config = dict(
    num_hidden_layers=12,
    hidden_size=384,
    n_experts=40,
    experts_per_token=1,
    d_expert=736,
    d_shared_expert=0,
    hidden_act='squared_relu',
    moe_layers=[0, 1, 2, 3, 4, 5, 6, 7, 8, 9, 10, 11],
    router_score='softmax',
    normalize_top_k=False,
    routed_scale=1.0,
    balance_loss=0.00068,
    balance_bias=True,
    router_logit_norm=2.0,
    init_std_router=0.0173,
    lr_router=0.00164,
    vocab_size=38102,
    norm='rmsnorm',
    norm_eps=1e-06,
    tie_word_embeddings='early',
    optimizer='soap_variant',
    learning_rate=0.00266,
    beta1=0.95,
    beta2=0.95,
    batch_tokens=262144,
    max_seq_len=1024,
    train_tokens=1594000000,
    max_steps=6081,
    dataset='wikipedia_en',
)
Below are experts of layer 5 (counted from 0) of a mixture-of-experts language model. Rows are named router (the router's row for the expert), up (a neuron's input weights, with its number) and show model dimensions 0-95. Each number is 128 + 24 x the weight over its row's rms, rounded and kept within 0 to 255. Numbers have three digits each.
After each expert's rows: a language model's description of what the expert responds to. This comes from a sample of Wikipedia text that the model never trained on.

# expert 4
router:141112136124135120123130086121100136093122140085115135153163106112145100143128142123118117135108108112147133142112127121106108192066112097104152141101125118099103155151085125122129131126134120119092142159124111127133145083140137144124036168147081139092115145177133126148089157129114121162
up0:121135129119123124179105152121151125102120142102142164094101144162114146166157157119082099148123094111147155176112132131081138113169146145103122143113132126132145137136116095139110121147100114133135124135080148143109067095174113128107126097090069089135138162077120123123101123124121109133
up1:134136070177119114105097126119115151135113128141105121146163138159135118114162147121155133096151139102155142148171121119111100124166143169132150125110130132132105131186141129179148120134118103098130116144118110142117107113180155143103137123131133133130152120118138170146104159134116144068
up2:119135142061110152119122098109148157137141126142094144128110149148131130151125164156155099164158090083131081138135158125151179109165194108172152103133086096175091089143111122158122134154084131084106105102143105164101137141122111131127073116123136154124119148120121089113131137122117131083
up3:157159166101107120131101124147116158155140135094152137145149107086142124155105128132150120107143090170157093116182104117088112145157111106145139111074082097187143115122143116138141112127129133115131107079122151169145114145142138108192105139119129115114125109181127140120132104124134133160
up4:127152159130124149114127120092112113128179129133141098094123060153077142129115143109110125101137104173155081145140177189133177127159123118144108120097180117138151117143134150182113113117138117129142101152097121141143134171117113151122071141120119125163115192132089129165139111123125104143
up5:131127118170117144146125134091108126115135105131156157105108067134114138159135123128134120129166104140125134106149102100119073172150105129161128161077113160140119106116160123148122129131055140143103112157101138168093107134151098121165142123167098105187128156111130111166112103162120116170
up6:147141116116117054142111113130155091154173132091085114112136150135162121101134093111144140135114156114101093134141100144105121144103139114160124100112165113145109138120131156110121109089128117138129095135138161129133136116122126018126117161107140132154121149134092137133110119120099117126
up7:079135169136122112141123118110131128137144163140131114153144155116151125117053110141165122111145154125129099124126127159112098093122107116127146109128085063113157109155117134150127104131122133136101141138117116137116082103158145128145139129123126113141147164143114113141190157158139130059
up8:106143145124134106140149126151096149119110130132125133153122115142114165153094118160097120145156098123146164132166129126118152142120141138151136108137106109085139115158142085126156137141168153153124138057155144131121103141111088129122089110130121108129126140135115128139097139136109115166
up9:134104133143128141130138145128116121113147130137143162131130121169152126137138120110175080107167117139154137118122114101135078119148128126151159111093118110138193145156135165136138090142154118133113125133118132145104118116142105135147170139116104097142142071139154117133136092116099108122
Past participles and verbs. Main verbs, mostly past participles after was/were, followed by by/in/to, such as made by, held in, led to, built.

# expert 9
router:131133156095165098145138145113125144097098131166125123122122136104121149156115108110095111142146111115140112191124140107120141056186114178122129142130109148101123169114120123150144175150138151147142136163107135131110145092092155154125084149128169173139117120120144102126130131131137126162
up0:132086170117144083125071157149128108145143168158094164130113138133119081078122167155158154135104131116128115126115114166111159086122096142119117138109125099141074128120117106099160130085140110147079185114101158099144119147113103140161126093126154128126110113134107105137161135110130086130
up1:120117110114140146141143093102109145083139178117111116134070121157038126137089096110121139121118137116111130107149104128106131120115117106136147145112127135157117093124099128153116114143123124152147098125121111143140121133140108171138115131112131109131171139125133196121167168099155139130
up2:165131129168132133133101153125108080075124103149155139102153137112094168099135104129123113126156130108119106125177137154119131126195126162098118161088077184129137105166118190122125136113089158169129097149142153137159189114134121172115180142147142138128140087091095107130166142109108161100
up3:119102177118097129116117130187119130163115101123179137140113104114120190162150106090121195144120122094178121142155139106131105131101088164138117111114159136208076111136154118104128126138086152153124117165162124123126104099126103113125124118144090112133105091127111116114110140110115153128
up4:081114150116148102110126127137099135116126117119114098099154173120111189165166152142081099108117117152121105118105128122129105133136143138144129138148129121120138128131108137128150167143116126192127118080155129119097153158102155131167088113137123126124143124143094136108163148093103155140
up5:106146081114139089131132085136221083105131085137068138098123121169129136173140121117122118154135146170160140125140159133113080139118098086142105116150108126140153132154131117055103135103116136108160132162120158126085119144126094150116124085130179131136124155127105109122182144120150139165
up6:161124137124103156110155148131142172089138161107177134118140093156140121138129129139135102140152144136125132089128105150182161113139123125120130077105124124154135170154164114155178112134147100117139108141083061157166148105130125119113164163148146158090119108139099112156095117124146191150
up7:166181121162116122167124154141144153148121131113126137120072085113132098129152124113094132137146112134112134122124137091111126134107158094130143124131142137165095161101127130140130128130158110143113105083104136130183100116122119127084100094104113128138126156135124114088129133101131129124
up8:115098163156112141169139153161131112119106154123145127142126080167128136167161156114124089183133135111119116154130152146110123124148139095105108086137128129105154127122124101131134155145176111137119088129128085141109134129085183098165099130208132115100152138083140147085097106151138082095
up9:133158121131116116146120136062121140129134096118119144142109109094131157168104121115134128156136147138128122113132129103120081155128113139149137127120145175129109146136178144150164154154120102119134126143130095147156109113129116145174165143104109155117135115066107127102136158171132142118
Street abbreviations, given names. Abbreviation St in street addresses, first names like John, William, George, the word century, and decade-final s in 1970s.

# expert 31
router:126125130120109088107124132108116098128142136115169170144135149125115084105146143126146073129131140117071157134129117122150114151078121105123128211118125089165105193106148099148135125130124106103110137133131107129142123118128126152124069115123100192131121080097144124097116086132153125166
up0:108118155121118142139144078119122146058123108120111099107118134131109147138120131140101149092153110116131146174124088099144160152118161116144107096114117121114168118144120127131152085119101161170141139126145102118123115120117101137114120140112137157098151111124118146127076075127091151099
up1:151102074116124110079050139117095158099109115115131095097122120133185133164120122135161147148188135128186107111136141136136083144119133116144076148127138126108164174144095114167122133096140142116125108164108114089143126110080090143144118120096073103121142114132145133169098094136138150145
up2:086110144123115123097138119128108106123143127135113114128085169120115148101167140149118157107123119106139127121172115113163154123152108162098106106134138132133126093129103087132126105127130159150172125108109052129153182121125126069127150136180145143134172137129140163128119113112121151120
up3:156126116146155100201101120126072098128116179105120123149136135131080112157169134068135124147125115125182144141140097149103120160112095132119100109178128160121107063095120155133144121112103139139141112140093119164191227068095146103125128146128137126130138097148141118120148108119161143141
up4:146144141126116130144124136151124122129112109125149115114135096166104081124130123137173117117169128141127116132126135133122163058143117106109148140066149121101186167100118091147176096155116107110136113138163169122159161124165180131132127124109063183133111127186126145097112173141112091136
up5:099106130140132103136124098139108171164125130132107135156157129127134112108109131150150150111130144121119154122119150107131170111161124109157151112135122100144086108095092110083134151118156136094100161138111126113116137123112139130156095137180137148098127134105110111152157120129150111081
up6:138147130173096167102106087094066111097087118138118080174131167124157151153159108126139108113117125107159196132125166115139098103120174111127213091096121074143121140160161189104149118122074091129155130168111129125091108120116098101126120100130151118122123095106126102075114101102088115133
up7:160143108064103119133092133135094160094146074147125124150156191128106113103145114124081157114120121132095109108096092187149133115093092139141116123143078133139124134162088160106104145093107143175128122158145105137171104141106110120148144154162126114096154174098135138144155150138168155124
up8:133117150127104167102114125102178162153122104140102140135128095113094132123104162125111134107131131132152161129077129149150133132136142125102142095076100175117132120130105166121152140186122145088102093138113151131128115156128147128138143110133110145107103099105104110160128113143144156140
up9:131156141105140094116146089098170115171082126112142132153105085096115100158131094118100162152139123083164131144138100140132154084108176151138115103124138129107127196123124141197116117107112077147117087128139127129121182123111106144111107161092117126112147115104107179112137122125131150183
Opening parentheses and brackets. Opening parentheses, brackets and braces, mostly after a name or term in tables and lists, such as Johnson (8-2), Upenieks (CAN), LaTeX {.

# expert 37
router:110127126159159107142117097171115136109107151118148126109138206178102136122128109106126121093133108106165114126115125112126132162098156151106136112142115176159170114132115135144105117109125146103125165143104131168117099122084128137150076146103133147069132140144035154140124078110161151109
up0:152090126119088173099096103094132128065109077096122111115127156099141101110127131097121096092111095144123101129134144110105124117127150142146160129125154100083156112122141140112103099106113147147112159149112118125129127129114171152129134136129136088119129127148150135100125089128154124099
up1:172119160155103113148138162085136097162109124115114098120181112106110119120150138144164127148180151137076126110141143088110125143119133108135116149185125133136107145137098090142136099132118135157110153096094184137108149147104147133150110123100118135174125112109113128140141108156115141117
up2:113134105111145076143121106144136113100138142213141125126100114119080140137145138125057138119135128091125116120128141098095174116154134175157152153130163154150122082137126134129149128107119137132096087116107099132133102120113130117092151093166124102144114137159121128112116114083103139154
up3:150117155123137083142129131108103137071122154095121163112160149126094125120118104117122098124162116131119117137072114127133158146142158172113101130106116143100161135134145136147138139083139123106108137149120149094151164108113118121100147115174111133128123162169133118186120121170126168161
up4:096140126098107127174117116142140110117191062135129141120138178139083110106143137123121094095125140133151159103103176103159163086107169124121137120124128118072125151092135148132132107180120155104131138135112134080104145096138136139095143139142104149109142107148142160143126129143104159157
up5:110099098102165115125120149150137123124131133152122138131169128112128106135130148125171148100116105121161114107123110126089192128114130150100143079092099150162112135123165138113119109177131124137089097106102111144134193168149103150136154113108091110114121098183104129119119140107148139129
up6:130194118138107130145100138168163154133126128132142147154187135100101111141105149109109133081124128080122179111165171149107137102119122124096103135093159139139185153115123144138089091159078113142149113119100108125134147165103118109148122119136136117150150121122146096164157146122166150123
up7:121119144116168136158114119124120150112130119171117137104133084080104131143153138140157131123113179138111144129116137122131189107160149185156117103117209137134115136134118157133111179145108141129090119184122139116115117119141140110139109112116165172128153103148139157140112133170128115129
up8:110152104100114123115190102129145129155124164097130124148167112140119141120137147162114133118097120110173133075105069139144117123114154123149125130154107132119149119112127118125140061145114117076150129166169135132119169087123158171107119158124164125114125129131154096089157071126126185134
up9:077166078117153139144130106124154111134113148124160117176151118127112099100113114142113127172104132152146184117162117134164110120131072116103132111064134126087145097167127150160143124087107127167098149106159123130150093142136084121120111137108161134127154175102161108136159116137095106085
Units and infobox terms. Measurement units and statistical labels after numbers, like km, sq, ft, K, °, opening parentheses, and section headers like History.

# expert 13
router:120146111110123136092097141133125126133129133139152100168150158138118153144124144124139184090134123099117102115119121116126117111153124135146136063143173085148093153127141158141129110138150150100123171072118133156168123202113131127064173108110058117152150123146140106158110113175140124119
up0:103117116181175101130136138121148110125173114104154109135122158131156121153114127141158092164137134126134086141123142108073130137119140109139132144131125112134138117112141112126132134142097111105094144111129136162112095108107129090127140111113099111117116138131125121125129183100123120163
up1:099119145075110128138130120141122139124136178147089184142149128145131130124068154123096118154135128090108113130125129127102109142121165088115128145175139059130129148142130119108121117113145150158151139130145133141160134151094092189145174131091121111178128170132115155138147110108138137134
up2:098129131089147129122141128095102154167131097126108106149182131138187128138113118112118130108123133168110090151164157079145095135152153103109116147109140107090120091114142143170145132121083143157111131112164149149141142131145112149140125114135104127137142140094138156134147124125142163111
up3:137154135113113124142113123122095115093119109137095145140148097129107118130178078108129107177105151130111145140112127166137118169091125164116115106167129135103199146210095136126148150101164141169160106097118152145127132154122130150087131097119118125096127095114124152087127108150129109156
up4:118127101141096117144114122129046134136125139170112135149130143139175120135132149142091102085097093097100106136138141119127110124109160156080147128095080128141126102153105124135145134146085149094136111095143136119131112160061171161160127133137160148125158139107161121123116137132122119109
up5:104128137134174130110151117137111116123124126125141141105109162147125100113150123122124096115138147082127128125091116153131141135129130144141124114097110112124090132143103113085139110144163112134154122101135141149189114154123142146135147131192148143089103152101121149143129138128138190121
up6:129134143097109113143138136114123133100112097108156120105159141189149123122172084135145154084162149135088117127179100121152157132123138103115135097104141117140097086104126133110058141066112156109121120186115125150108135135170142191117122153177127119125153088104172103140144124110089154110
up7:130091104162131137182125143130151122117126138156118124148159144125133119103115159171145132113138064137114125170104106159188135133130113087156109169181119129131149122170141128091148130133096149128142142177122158096113132122126132145103166133119121102133137150113153128179100133089129120145
up8:174104115130130140133135074115124136120132120124092152165099153127132105096123081110119148146134137170158115141117116140128124099138151140111097137150118046128102086149137091146121153115118120127123107091152136109157125122103125090131142131141108141109135134111115160150147108168105097131
up9:134152118155138101125121130126179107122184119114141104151155113143105105125126107106122159130124150135120144125144099123128092132129130109138126155114122085140098077081153105130158174146118117155130122131137103098142121131129154091107091162098089129122099154159128133119151127134103166115
Year-initial digit chunks. First three digits of years (201, 199, 202) before the final digit, plus digit chunks inside coordinates and ID numbers.

# expert 3
router:111146104132136121092164150156122115125126104124127101108136101164144138164115165145171105147133101159087106112146134123109127098161110139138119173165108101120137113146120169117104136134132153158086187106072161133106109107131121135116092123141155120112098136136134109129166133125139141145
up0:109118140166146105129127145140089110127102112105121134114140162136124118072121114141104091104111158110087121103144090115184108124086150131132105116140145118095147147152118143114155116141170126123122117142139113142136111119101095159129118097116095185130117084147121128109135161124112157125
up1:119098096148110149133084137092121141085155109157098129145124127114115116071151118182132135183117139136161142125182103146133139118085126134097153152108130115147107100122143119142147152117110150122132141150125140115151164130093152181154108128087086136121151145105160131150144132113128167106
up2:105151112168148141092109130102110090101116157123111116159106147149128107198103123112114136105132144165108105089120136095141136152124144134148144105134176144117169107154144141115148126141182129122128133096112138111120159119128133115124151132120121137134139131130092129125142118178143145177
up3:127147130173126119124088143101144141105115214113150101145104153124138103123177155116117103148113093092117086125140145114160118133102091141086139097111135177132133135151151156097095147108134116123129163154152111129131127151144079135132090149107154096101156152073111145095155127146148115092
up4:142144067158132119145182114141143112100138092112109105110130092136124141130139124097138097134083154143111114070160136130098117129153148124152149122130143132141070154182148096110084106167138103152162116118181118119129114098134111112126139140128138136122154113141140137118080130167124132093
up5:151110079140159078111100135115101144092129091113125107129144108109110103131138120135120181139125135132141107107092101140154131109068108137139127103119118117158101129119171145189140109145097129145113128112091121117142104139078135141079134146109146132110180152112133134136114131101128151103
up6:149126176135165139118106130183084102126118119088140146031160191106084128126132109105146044109093096116107148135144110167159131139116143142126130107087118134128121131067136094168171091160135103088125128159145143125131158113124122152135133160124102162120134108146105175115117166160130148114
up7:114124119138110108114136108156139158114145164123112096117124114147131068095107144067146149132099093176121114090107142085121129124105141132131108087109129149133153124120173143177106114129112087136108132136141179128145136106129116092131149115147127098095167127115103129119130117162136087137
up8:124160134106111100131112093083119081188117095132133144121103167135114128113130145157120136113145146151144129129095106139137163147121122134124102151140099134101173131124155118111115158120085153126135104097112115155160093155117149074092123082114139129142137141076188126140177108132124129086
up9:112159076092118132108112139084122157120122114145180115078113106119122144101184105138091145164132115127111102098088134101089103128153135134123115101168126109124099195150175102122173098156122121104113118138098133112141102143150119130153108097113163101116108185124105135136189128140099135102
Ordinal suffixes, score separators. Ordinal endings after digits (24th, 23rd, 2nd) and ordinal words, plus en dashes, pipes, slashes and semicolons in sports tables and scores.

# expert 39
router:125125112100121143165099144089106098119091119136126096118073123096127135150129108117129110131124133122175115100136129101167133107087124135157122128123123096161092124133173133169131093158147126159136102148128129100156121141143137133156129112107122099167164179134124137147155100137135148101
up0:119104155141107152101131115109120081108146112128064098158142093124089144137125131113147167112114105134100135152101138134135107172100125099129138157128138082150130118143144112139094148127124125086127099116168096121197125108138129143119098127133182125096175158121098139121103139123066068139
up1:124126116139156147126117145125128152145140140139170121120156140094132134126107124132110166148127133115135131099106157132141122100099110125142129109133145091121108144154140090129119148120090182124108121125158138111127196113122135121173117132139080137125153159117110142132202184125113093141
up2:119131105118139092121153143127086104135121176146134143070090128149121095146137098125116136136089157156148138117136150125118124134115137165083111164151141124128136138122097071151088160120108136160131112091134100117148173114116185138126112173106111087116156122100137145128156122106083152125
up3:157124087161131121127143160138132134102140136095111097123124140129109125141120135116114102106154118144114126154140176129157126130141133143133116168113173142130137092082133118115117117156111134114099148119130115156171129168119137116108145048144114149105166130120184111161128174184090135113
up4:140152097140118127102039159101099152122133095153165122098128146113118101123159177157139140120148131168169123166118149108129113169130107109103159129121108132130142124092112131146142119114139128156095157094107088086107128081103088147104124167110107119107105106135109161118112098137115116154
up5:149151100129148116111119093136170140130101153170156152160072111133122156150129126105139121140176138064113131163129133140155129115111098076134121104120107159115127138134081103123111138105099142155149136176123153105155139119115127150151162097113111110127162128169122137102125108186181156140
up6:166192129126185105104120143152095117117136144143145123105130141110169135124071161099148153124169129120096132088144108129112146138145178105086116142168146166155131109143133145116120146132123110119127136115101098108105169141129145131122134226153092089160130133157164129135112086152131110151
up7:124134133119146125130111145155104089157117128120111111111152137139106129138113124137155115086117158094123103184099149126137115144158110071139119146173137118120105104082164151127095150202149101125120151101144187134159107156149115146130123140187141094136136131132099082164097152141108140140
up8:121173139087136129094128130106105138170142115110089108161112128165136144150115120100170176130108138131171132141157147107142137140099115115111125151141126114133124171134126130105135142131097194116083116127142111062145137142130134149123136164135159098104138140099139148133111128160094130064
up9:145078128124106129106123133137130090155113104185125128092113181126098130131082092156162128099114105092115134157125107115148133160135110154121127129145090132148130119096120122121124129141142129142132165165097113142123129154123144132139054121160103126142158094146134144158136150126134140105
Digits in dates and numbers. Single digits and two-digit numbers completing years and dates, such as 199-8, 200-6, April 29, in charts and bios.

# expert 33
router:124130139124134134112100115111107146131106140149156138112109135088130156089110132116131157136144156147105146162102107140099124136099109113114132096109196117084145178144142118135121161107120126127113104149132162129105106110138138112085181129127132149207110084130108133092115108125151132117
up0:128173203172104121069121116139138124114165115108119129112129178135059121129123179086090124119146125138180121123146088128129137122082119125186142129104136157146108097093130126123139137100138121097117113143123134136144160157145131132116138162119132123142108104159148173133157099129169125153
up1:124135161140113117141107138096062113119193110142139086139110074104105133137124135139112130136130123124146127141130168132129115137134135161096124143114121148080131133135177086116122117119128153126175165102127121093139130113124157118102112141143129147149109163122102132112175151160142181146
up2:143132133074156158121114116167115143140135148125119123142135140101109119167159111122107130134145138144122103117154119137150131127120094110137134131134124085130117143159140117124092129090098130159093066111122148142138108136184099141128121130159104150107112098123097150161137139110146170122
up3:123130100170124150100123164147147121154124125103169126113134135173128166111142140092098146125140115120073152119130145177129124140138100150167138101157137150116148140170138180172121167102095110130107124115130074128143122139123096080123146131135123119113162113151111164116107116163136106126
up4:119131158105112183082185111153124132145125202165108114098123160116109133140125078117121151125127142144138112139112168109143150131143154141127117163116110114149112091124133066110129129126113140121119136140156152080128129113181143078118140115141108143119140146131062158159143131104115136112
up5:113180119102125098073117167156133174101120173147146195121132180143081084147156141136134105159098071149133148146119076137117118145140104172148129099148139136107116140109083156132149119095149112147118113132146151106155093130114110205164100162132154101148120124117100153127127059079149100146
up6:107167165095097161131136136124114122150146095131119147144090102131158113099148087122164131125124140146129135152129104173115174112128128121133138159122119147155137127160147115141133098121150129084124143117130102138114159197116139133156124124120130118187122158121130161108096115095101124155
up7:106142149123143069140136122159140144090076139120099124132153110123102178150167131120121123113132132149145143100189129125163116126116119139155122103120113158157102174129154180094103105124106183164137149111126132143128130121104137122127130152111098134098135155105135131111080138165155117138
up8:186135128151142123108133108137102167119118102143171132116141097068105146143094131099114112155127126135152132128106096129134190142115081163122140073137148116136098137128106128118101161113160148152127146164149138105154130124110091091129155126164156132127131119148161111123155152136126116157
up9:070121129158131143110123113147115112112124098150152146120101090126082202138090176081166121118118140150102146127083120138127138135126067142127131132125152138143111161151137153142109114128170141130161129095168138137137107135166081142101130097168123114129132126142128152144118131132109078090
Numbers in tables. Whole numbers with a following space, mostly inside table cells between pipes, like 10, 41, 83, and statistical values.

# expert 24
router:106097129101101146120184116138149121124146125167132103156118120125148157119177132119102109139126113132059080137125148184153151133134140149100118147109146129113121143102113100108133125137097121122121098127139098122086137085128135094098142127148128138109097108136153131143131153122118114109
up0:158090117148186145096091136093147118160106146121104131121129109129131126103151088148135146150123115115162138123123143105164154112117151145096147120120103081161160117144160116138137132128114154090122137065124056116147122117123114179098083136130137134093165152115129152131139114113141092080
up1:089130168111162160112127147109159106073144116170145140150160107119144130104125112123169156136148129140104163122099181092121107099117140131096099180094108149118165125120166138112134107112155187128116103166122132138143150132119174128122112164103150116123165130142130111111177112142120116149
up2:120107110103123160105109113183099126139096167151116101111135140186159119125146097167093113122146115116138120139149146163129128170166104112151122129104194111141108166111147135145103111116106115138148151141122169127150108150129112089127087130116164143125134099099044165142138097130140105136
up3:130127097139154113136145121129149140142074102102107157141116181104141143132070135171091111103125100104120112119117161142137091129125153088151153114133126162192140163150097090133116122125148109078124140118094132083129142105119105100123156094119109145127154141164172128125097088097129116127
up4:143151135138130107103164116077110125112102177101128165157135122106143113112098118133146115118148137119123159104144155154124109108129134137087127154114134118139135171138129145134104104130132165110093166112158104162132144178114133157053090151086090099170115141141125185126106133106113119125
up5:092146123147126139121131148099141148109101152131099101128075131124141123116121099161173170085106168111108099080144155110147112112133143131116124107135181137135114178165123124123137145132118118158144148082131101129141159118135120115137147164122089148104123135142080139142134120141106109158
up6:109119182137114126129128137109163110134170159141119174140136145151078097152132124129146175124118098100080109104111135158123149104115123134130129114108136137138161079145100147130138107129107139099136148201136126160192114128106119120135146146142133114072170161157122137178139083153131129173
up7:120143139127142083100133140183109082112128128110087118120097116184103136160125126174095148155103150137155132149116156091144115153135138161125132078140092150184105130120089153125124105163132181096158168117125104149133107156120132144127124120097165158126180130111106085125173077147119146099
up8:112131121123120147123151127167146128120169145131113131113110108144124093142097156141115174142151099101134173125106108130141128113081144115133097155086114152133140096135109174147213079128115122106108128126124106131123161109100098145140129120099105118127170170117151158100158078154099136166
up9:078193143144141098130126113110127144091096130099181127058162080084151143115098090121135138114107134132128163129141173089134107107137173115104149162109135119128112105143164105156091147142130081109127063095148132101117154160159136115127135115122099112105109163129168141125103152143088152137
Adjective and noun suffixes. Word-final suffix pieces in technical or descriptive words, such as -ic, -ism, -ology, -ites, -ent, as in ultramafic, oncology.

# expert 23
router:143092147128117144088151104131133121166127153144115137139105122149135181105173154131124151139143136142077100164131167159164205129090132163130110103106148097132147143107126131106140149146129119105124082103167108119136158105122118142123116086154107135124119109120111140139101135122109089101
up0:152127117128111141130135159138113107150131134165108106154131126151066140140138104141120122149170128165141136111157135092117129104134115139141105142120144143128158102072128139145122110161121126145137171144119132150109194097111118113102119130146149119164142122091113141126130118140139181116
up1:090120096157112112138148120144121146112089088114149141149145117151114148123150113125143088084112134179119113143118138132145114112091077164075170130105112078117076125097080115116146106086128118172137142117158076092180129114126115128155087140138167135152126166125142132128135139130121096135
up2:139139089156109130101171207105129126146131146145174140127124138135176149150124087108156145113134087150115130147126138108151098140132139099093122111144150171101106156136150138130125126156139145160107136097128095102188132128126122114137089166176177125106127145121139138122150104115146151154
up3:140118119095111133137107149130110111129097123134147066128137137133135106103133173009127101150128110125135073105083125111120140136108162096162141130089144162140177103147100156167116074161134112125111158125151112149103109098117084149112122138144100146149129131143123146117122091129151103141
up4:122109162112103150150133120136111121148131132127146128113140129139078123140118111161094132150105070090129117115159163161155122060118095139187129139155068135104125143129139117137108134137062154117124114158126151149080132126142114145137132150137137159165117115133093120130159108120128153119
up5:113115173167111130116127139113101114087084105085102175095107141152157125133167172137165126108128117144132130124132122144144109135102173108139125167127121172131116097092133146129095141153120160126142155118138096132128126097095126116100109071130162109136150154112133121143141114145134137133
up6:125145114179120129116134154108141094140092088148117109125106131149128170132130098102129127126111100116116136106147057095113105117142136134149145117138119145165114124131095113123181101152095116123130157154142158147184133186113118105116117152087168137147108087177131102104131091147188127123
up7:149095123179146138128148094144190099127132131158118159163134149098110117122149111154136129132149146162101139143130120121104102118147135143106113078128101148105109144132142108115136124121135155118167140113098164154136077122145116157108087131075145164103121124129160165116110130132081092136
up8:124123152141137145097110110159075130162152145154149096133123120121098121122142146091137138116111156123156127087127118084131120144121116158119142144159089133134147110065144100137152150146099145171146107151141095201143142128144180138170150113137116141146131157117128098135142128120131163101
up9:141107112167115138091092149121146113097109087149127124131153135107100143110112165126117151076121130185133150106144149123101128116135117106138110160106135141119106170150096162102096112141167135129127146168149135123087117100099127143114141130113114157133135129105141159139156120142108119113
Surname endings in names. Final pieces of personal names, mostly surname endings (-o, -an, -ov, -ison) and common surnames like Singh or Smith, in bios and tables.

# expert 2
router:145117134158104143094136152114114125119126149131100166128152184073108091107113174129138083117143111148125149159092128079128130140165137118169129124121120119130095153153126171093119113080093134135140153130133148096154127150116109104112064127132188128106141106142147106098132134119114148129
up0:145116124144113067089151129109126131141138124127147080134084140128146160121110103115166110123144113065129126118131140153135106125108087141110121124114090074150125109130140141102205116139133098113120116142149145153107105081134051117095135100113119091139139113120125099122152136121131156105
up1:110119145122101171120137130104134117100179112120101128107131128148121137154123114131160110149140105116144126146132195135147134091127170103087126131133189110130121151119133133175119113139134093135130097080133152101088127146094157129136150133098118110134154100122139110153111116119132141112
up2:108156126144098148120133134100137129118109127133108132181125113083137136139154093118104181141122115151097199103125156138106120111137121133119107149170119086160133187146120110137126147143146130155146140127137136150137110145098133128102134138158113111133151112067156105129140141111136117156
up3:114126138098135137116143114130094160096108156110131135144126152109136083116126124147121106126131124138114163129115139089137116102129135110065117131129104149133135127120111121169122121110096122166143121151122097105135110146127105105110127146120097080141156096168138149145159096148100146148
up4:088151101089122095101086136127142114168147137123135092175122135144107099124134140123116156135151113122114129139110085116126192097130141131184133194136132133117144163149137151153138117126103124124118136129164130102140164137124116130148136106126175111119134145144106114124145114142091137135
up5:120084148166136122129133138154106140150139166121147184102108108122115104124122154153116117124143162143126110135149121116113152134073113129157129112129129122165126166180057115123099129141126114128091132084124131055139150138152133127160150156160140134114157122128117153115120133136148106182
up6:137078135110139149126085107161123121116140139124119131091111122166120136130167094190097123117160145140116108154106111136088120162137152147149121096103136127111145157118128129150169141131182151085142087107126125084132129148125110184132145138114139122136135131106142147129106139128141175070
up7:129121128094177124114138118107134124137140182184129106059097127160171148126136141126126107111134152142095159108131161148129125139116119098113119151196105116134157120198146148089125099135166135142129114118112107101108154145159103175143112126133158137143141167146108137154146126090093194151
up8:138153122130120134148136130193098150101143180098057103136156125136089193093106120128091106125167132175154111090133102132110137126103095121099121146131118112145118127142136122124134119131122130164129188165171127145117154141109142107133096114063135165108122127127148116141102141143107119113
up9:119089082124108159151131125125109120120137179154127123115111106103079160148121140103118120141068197168104099124127116157105152114135123114148129117086131149136120123112112143128166125084104112140088134161106129098146132121134147161137163133131091123123122116117136128171121107116089137106
Table cell separators. Pipe and semicolon separators between cells in Wikipedia tables and lists, often after numbers or empty cells, as in 158 | 0.1 |.

# expert 8
router:118122118112119079118195123089148120131109135104131146122148142150121088111138184142156125153141129159085135119128124152115140141139135091132136127128104179121080140136088125156133125098137076140117103109117117123131143092146148133104077145128141080163133093118139151146110092143138140143
up0:181121132136150155170106124108096127098115143120120152109171097137070126078127146165117123124142154123156152155129146140129200122118134080070140123195143113124128088116121154135153110170101123117132159162126150105110108112119124135127135126139146131104113118087131121152138141129140114144
up1:129151154145138133197132126076098130163116070094178104136118103135140142108157120152162118088109117164120145186088103159142157141098174123138133091153149170143166106106141122132167129167097165096171123106148178112095104140116147148133120103145104149172191100108186098147171164110138106104
up2:145156130098105147150143177132119080118121125113144130150165139106143136135160136182132116112105106115107145124123161143142134080135134148149145142130132134092128107123107142131122153144130121121121149147108109141158159085138136135126129111109089146170117128163129172114086091128121096159
up3:158102091146152123148110139150187124134148111142138111150128121108137149177120126156148102145148157103138119167160138129161156127102161142115123151111129255107159166092091098159118145129101112109156112149104149130107114141124111122090115159133084139131144124103138125101153154148119131147
up4:142136184128143112113111116142113151138153145155131096173116082158127127109155164165130118142097115158061116145137157175141136085122128164124125138146131120146107108134123104120081137154137160109096070109157139120113124111143123154119121165164166168083096149161161131148120185134119140139
up5:109104164115119145158166111113100106106126114127138121164122124136139137056135115095130108145092101104173157117114108141121085088105098201122130113134093137126121124141147121131139158130111117058143124154139116155167155110090118120174150153104126109144106112128100068146097088153164089112
up6:098121109152132150128137102150099100134112154145153130116147104113116146131144114188094152122080150131153158114076130153116100115155107136082116137140123139103090136085214136111094131109137127118124139108189111181113120141145155093120125105076108127112184129130112134105100119145151149158
up7:098139155145136133121070115139100108158111143154131096150120103132113137130153115107123122163127120122079137111143126135149165137126150147090131112143125110104124144139102168114167137172100114104134126108139123167139110153155111146079142120182115136121120115129141097104123117147150167140
up8:148099132097120150071129128109113085122133109148181055123111098117128099082112147133132103105124142163086136150095118153125163136166156153096128092151134141097188121157106113139134106119144139126132087137127144135120132119121141136123102136131144183076131134091114157121150139154150091139
up9:119137148121078155127132110162147134112133147120122131099106145119158081137101147111086139095149143180083139115136152157121127108148136100129164110189148155114115133151126138114132129089129142129133191131160151102147134117142132158154122124129134136159147137127119146149160181126097130092
Commas in prose. Comma tokens after words, quotes or parentheses, typically before and, which, but, who, as in lists and appositives.